config.yaml
n_layer: 13
d_expert: 32
normalize_top_k: false
balance_loss: 0.000212
router_logit_norm: 1.0
steps: 4712
Below are experts of layer 3 (counted from 0) of a mixture-of-experts language model. Rows are named router (the router's row for the expert) and show model dimensions 0-159. Each number is 500 + 50 x the weight over its row's rms, rounded and kept within 0 to 999. Numbers have three digits each.
Before each expert's rows: a language model's description of what the expert responds to; "mostly gets" lists some tokens that are sent to it at least half of the time. This comes from a sample of Wikipedia text that the model never trained on.

# expert 29
Description: Infobox field names
mostly gets: " Total", " Coordinates", " Succeeded", " exhib", " According", " Occup"
router:567474538541512489473558578441391451470466531517532478564438525443464520452568475525573465545527487544461454582485524548466534506535639514469549500475446578584413442540510527563499527461494540566514475527494462538416496520475562563595563550525580510595569433457459544494559494482462464509494470490495446497482491425471520490493587576570496557533560458421388418473480504485534446535430477398551565577517553535439481503517526511516494518473386497475459611526444567532614534440562484

# expert 13
Description: Name-ending word pieces
mostly gets: "son", " Washington", "ians", "den", " son", "ona"
router:504514452498553554514393466544536539529505569433578518438525553484548468562447585571533504475504588557537589505470514426504545530593444457483491543447453500496414479402480514567493468382540442439452483485408486481595540483523454526454469540597524520518488564551525536516535488445456544483488438507468466461543548527418451408389437512438523420362412448609585471530495509503508559556560421519526456522524494460494533484493432530498448485584546529561496467490535452555511542568460474

# expert 26
Description: Plural endings, infobox labels
mostly gets: " them", " people", "ers", "ians", "ants", " members"
router:515597497448529525571469477463522517533546567604557481596463465578495477537432538496516461454579534528572526570562479461557390508563559548480476588454449553469472653511460444540424540512473448485460569498531479486512446517483541528535567460577519492538480571505410526465486548437508526588432430505444465600462452564507470535497553545555507439485483467523492534494429573515561554560464483436463544492413582598447555434435529519428470444506513619509563488508449474482521500466467565

# expert 30
Description: Quantifiers and sentence openers
mostly gets: " several", " some", " many", " This", " what", " short"
router:493481454590470404553510476528430497430542557485548520570500550532526434543576492521518517531429513522499470549525530609413393408402386505517503449452537441466560439482496513434480547522490535564491578600495503457472456407466478592479562447482444486554492560430582453480506483479457463586524491602562517457554493562578512575520545419527480585585527452464523595443449520542509434493479487500453430573497398464514521533502464487443524521486455458377444500528487494439498506523473496

# expert 36
Description: Heading-word completions
mostly gets: " Nominated", "See", " able", "Career", " research", " incre"
router:479540550443480517516591477544416433479480530554497496458597524507541498573539522480511471445549528442587526508554473467537494448449412475508457470480491524538579484527464505459561499522457586527439446570503423532416500471473490509491488530545496612503503501567513537554471567544526484614472450593570467507485564508512521563489575534560478651478613552531529478421488546521495577557406530544471556557605529411439523417564444422490538535515488481533562475557409537424460562519438432

# expert 7
Description: Copula and auxiliary verbs
mostly gets: " was", " is", " are", " were", " be", " not"
router:456536498463507488520432431437534546571578422415554610436578480434561570486415460569539479582480549596557559425568507465565497503505410491512522535517467559540456582441454526566487450484490544416456528435521469590526495435444493511463413479440575468575540477481464571481570561544494444531468537534471463488596470523491498457472392505431496420486557469485475528491463475524427535376491533442503501531466483462522505463478435522503533597559509452474437478488587511543416575516448464

# expert 43
Description: Mid-word compound pieces
mostly gets: "field", "ensive", "ivil", "mercial", "year", "ch"
router:545547377477548544574470460567512537541521547412497555405568500573565383499453538520505483606536563503525499468544537389549572488440432505515559478421518436439516405415447538514487464503462458451527458493466482470558512476528445529490451550477420541452431547600450478422538506427521459439471528441491562439516580562395570501502471477439587475395483476499506489484530460573523506559548460556523497533588518453467495481484492485419535466496522527576534486508546438557568499577423506

# expert 61
Description: Line breaks and list dashes
mostly gets: " ref", " During", " After", "During", " Occup", " ren"
router:499565567518498503542480488506498572500498505515555535483469485442595496533486426541539475530594520433443543491469449461504510539524380561465519608450460519553430587571479431420458482436501444465466495479420437441419541551571470517595444412535555522374555499454429538561596546488544464508524518499522476489557459586416526486531498424430564460510539533408503471453575477479400505548479427441608409512497421557445576430446484510470464475555499481540493490516451472466495514551467521

# expert 41
Description: Plural and word endings
mostly gets: " States", " us", " countries", " mm", " century", " kg"
router:511539553539554536481505515504455578427500515433519461447510545497531569527526577403434486515562534450430583527526508596476429526467612470522615460420477461410499449488444509504520539553522614543527542518518647476422516442526488520501572575509501482558473495504546525509582506438539496453539487490438567451498415498567478463501508442606518451430442488580587523425485520465591513468509446478567503399450433510439497473519542487395480432381499489475498476432536452531527469521466490

# expert 37
Description: Awards and media lists
mostly gets: " won", " wrote", " Silver", " ill", " Independent", " short"
router:423560446476508597512420426530550530568485494417574544507551567463528525569539541546484528549460526437584558483481541424541514476471406479454487540485460502502487487468503486589504453462460520422373467534437508530524537465515488484389452560554515595474460551547447501482537415496521484465466483467464451477529513431408587457529448431410481475425481442578540491483528525526463581611574430552489545482507470553435555480426418450471604498551571547553476447450453446529511535589467487

# expert 54
Description: Sentence-final periods
mostly gets: " but", " caus", " ter", " However", " —;", " invol"
router:546399460513514424432551475450550513572487543504476458572496474492504397531478420488490563412538444510508524476476500428496416452446403532536503489483509430503450517497472507505628453531518561508556542513568454588497523454477393487454592405462443444580391494524549432543549468401494505524501449497497455600442492601502537484498540496540481487570556537480508583513481534571492502461438457545550527497491373525487396569539512555403587551525459492451468450426528530487510438465472529

# expert 28
Description: Verb endings, past verbs
mostly gets: " took", " left", " made", " led", " joined", " against"
router:448487495438516465493481449575560544533449543436563575435528592491524503602490520565532464509505563555469622484516537470496465599484478458449488543463547479509555555453534497515486524539460487440535472531547600450477527544546463497437440514513525594574515537557408494488444432515589501433477453455488548401588557528493528470441454456449543441431470426489621406528547452458533577590551455536528466413533518577489604546526405502475438498549507531529545429509562496467490489529412547

# expert 3
Description: Sentence-ending punctuation
mostly gets: "\".", ".\"", " children", " well", " largest", " tax"
router:481517471508510499455371516486596462493503495468535518523526434515585451448445537472474445494526532499514561462520559488531561623460572464556490593467521542512537578454537549588500483597571446446524582502538418470494457443461384475522464455550469508468609564503542524508482430509472519469451419486495486411503581526460484474513412443537467464451528568510678460535436518503455591552568456547521446502436485536468548405488472444502505438527471557498470459567455440504478566533435433

# expert 39
Description: Infobox field labels
mostly gets: "′", " appro", " imp", " Coordinates", " elect", "″"
router:575445549507550497460547558440433473533486536517524471497443440413450486467544486536592482521502498542490463568456547560418571475522655483502471457513446544547374477610491498524449513503480517549495463558473511574451485464510522529558532558517534484585496448417486570494569550567429472518505511498428470524472481363506575479442589541587536497553576502403395441492481519477518430554496457407506557571519576531470490474534540506481563489470455514453453557518462553551605514484603482

# expert 21
Description: Years and numbers
mostly gets: " 2025", " 2021", " oper", " 2012", "000", " 2014"
router:503467476398543566511434551600534569474513477432583479483475603427546509548571548624533438536473560465451497464543552562580556554563478540516491498504448435443532447422497424429513514601434507487444578524439518485488536483557497497444488537570448606466509521547470601518499509489457485491433545489419484398515541499520533464526550428503498410573458505525618517476568438478565504573531486588529481493446471532519494506471499434413522468409566517460427464450468471591492520532510465

# expert 15
Description: Word-initial fragments
mostly gets: " ind", "See", " off", " cor", " sold", " west"
router:485470411447532435532455508588598564490454482446502543576551484485478430461461472536562465473533505579494569424507475488550544552372511406470450454560605456525521558429470506533434451463426425466428534532587515587518520454489548446391482489371471498486460555449504472550498448469493486526523450448446460437552552595591432600500537480517494552561451486463647487457510466422457441499535496484486506497476505512514541535483426444501534475491523462540515455400496451519514499494583458

# expert 35
Description: Sentence ends, quote starts
mostly gets: " Nor", " I", " Tra", " observ", " treat", " dec"
router:563426427550528415437535498501557518580475529535429433555462495470531454545419477450510621356566408524525494461483513445470396459476483523493538443482514443546481471428505466490566485502548472497567502515602476606516513525459451540551573457452475479555420483574530446491586483515483491566468497567526432518471471583504532451491534523515465516606560534542429553476435533509439464539451490553534498489477411515490395586467499533475524606520472510526460429496570516475385483452505601

# expert 45
Description: Section headings and years
mostly gets: " 193", " album", " 2000", "199", " 1994", " 2001"
router:474495493418540611569538483471439407503473485454513495438460468426555553571445465489440555409585479399491404553498471455520489456518502549413560462449483506513582450480504582464541513492470495551490548502452508566518476430536440509533482511548436494560512457560485515579443490505471486485470451613552489555559449541522548534520523557634468577577601604450480567449594382487460539442455574575492519453494545467495452467552484465484467488509414546554450445436485479457496504441552520

# expert 6
Description: Line breaks and headings
mostly gets: "|---|---|---|---", " neg", " br", "See", "Spec", " ph"
router:465433573456512543491554512521406435479435491499438490479511462495524500513466442516475476419524444457489473560493486499508441408486532633491554404460476529505566478477529511466496505547470496495528520530460443533456468505550450561509458504576505536577568383497476527534399453567538538582539434549577443596508476537469533499502556473595417576576562516472432518434604476484524535457484520494532531417537560449479545428584566483512452434490449483607546452455392485392405475455564522

# expert 1
Description: Table and infobox fragments
mostly gets: "′", " hold", " head", " back", " control", " coach"
router:598592550415479447526450349551497497516495484655579568516554524501429464514524477555529504514511475443534502488453535531454486567580483517543515459468486484455525465491504409566455484389446481533525434461577514608533524540488576577568477470506539520524495554467400444562474479532445529510533526452492406450477525488441472564476476476436460504483511414415526441462465561547574473482524450423484478503478572462539546476449484445520510468470404585463554544503402487640540492488486488

# expert 59
Description: Line breaks before headings
mostly gets: "In", "|---|---|---|---", " bi", " throughout", "During", "==="
router:523440555479495480483475493462464481471468542560534487507493499546444562416431499523537476471551549506479534526447437590500400436548524529491501502486417459587440545454481568426502463482473494456492473552443460464421483580557446547524425455533603521561486392425454404603522490499459523539553518477530411510565449553464442493512539505489436544645490523543341466437583501523465457438492433472468525529576501505473537478554582478481448495502505522552611479527414559475418437525518570

# expert 5
Description: Infobox field labels
mostly gets: " Coordinates", " Length", "Personal", " Website", " Goals", " Occup"
router:598457543504467554448555572408390474527478516543499495563442521492491501493522493540589513565610482538502430553503499556448463428461590532441504519485400546529414467581464511518462506438462565518507408523481443509419480539507522593596509544539589498556522450471527533503569520458478434553469499516467469477464520434458508508473558553609506554512567464414452415475509521555571459541484462458540542521558560553418448467500509460499500565513451528441501590582434583520639527523553528

# expert 32
Description: Word completions, participles, numbers
mostly gets: " two", " known", " using", " three", " var", " short"
router:514459380537447472517500411506498554498511472495527522416464491486495481600530593587503500527552542534524501601537586508494500568477418462462535508427518400569584429440461549548514462465556482459386506559500502538482490579496491518467498528376497531436459529473523518480488501526455498510582475482515463452480461625520528440495470528451551497436441453544545426458438491577552410487590501571429498431573402447542494524477527443493576406503490431596483524570442510576573526502547520

# expert 2
Description: Word-start fragments, motion verbs
mostly gets: " Gl", " go", " Bay", " Aust", " went", " Kar"
router:506552475555466569524464352546565526559512567498493541443516594458552501603431500570506441476505539498500556544497439395563419535482480486494488544468438486495462497433421480498424532412499438442384575567518533480508459483555453521455467531506534450556549565557461503454522554428514504511459471554469593466438474487517435488469521510462535472440437458490548424456528575560567574531549476559572470463409535481468562542397409544500519489521598471610549440443489505481556558538504520

# expert 10
Description: Type field, common nouns
mostly gets: " ad", " public", " comm", " fund", " associ", " Gra"
router:445543410493581468592494427567601547534529539435559511476539495474518483537458545553527434598559547550478528434551444489548580573531428395478516546431487413470543469432501508533483454492538524453498523512426485444481585409533528539467449509518450568459460581499478537429524468515539501445447578426425459509569542576517534455428508423490514462499509455498585478538493555444493556537564393527512479464553476476492533499449461500449597468471591502564399415459491455535513561579415509

# expert 57
Description: Biographical verbs
mostly gets: " was", " won", " been", " served", " became", " were"
router:499478541520525528486486485530544409556559544471535572571448558503497575539579452511467539499433500454607532476528451478542486406587420456556503425479468439562626484500516507480437440484399592497542361535506545486514460484599485444478427416549564568549522467508496514545540538517500429524494484628580447469499487479509507526471495540456502507503520505569494468445478440549470503474496490523448543463531548372446602509527447449642544554552444460401486447485490480495447456510530522

# expert 40
Description: Predicate verbs
mostly gets: " been", " held", " began", " home", " located", " played"
router:506576549509539425552398478517609528485526427466552496515517510549562426578500527471537483549599502516549527482545419474560480430530531427499485550514396475514407434505484447521483447426478591469397522521519472433566549441532450494479498503577589491468410501467480532458504449413430491519508608432496515398529596502558439464514458491454531405522498529538497472496463548570502575548556476468446487381478547512566577527450411543433550487512492555526489469487461473611474499526448447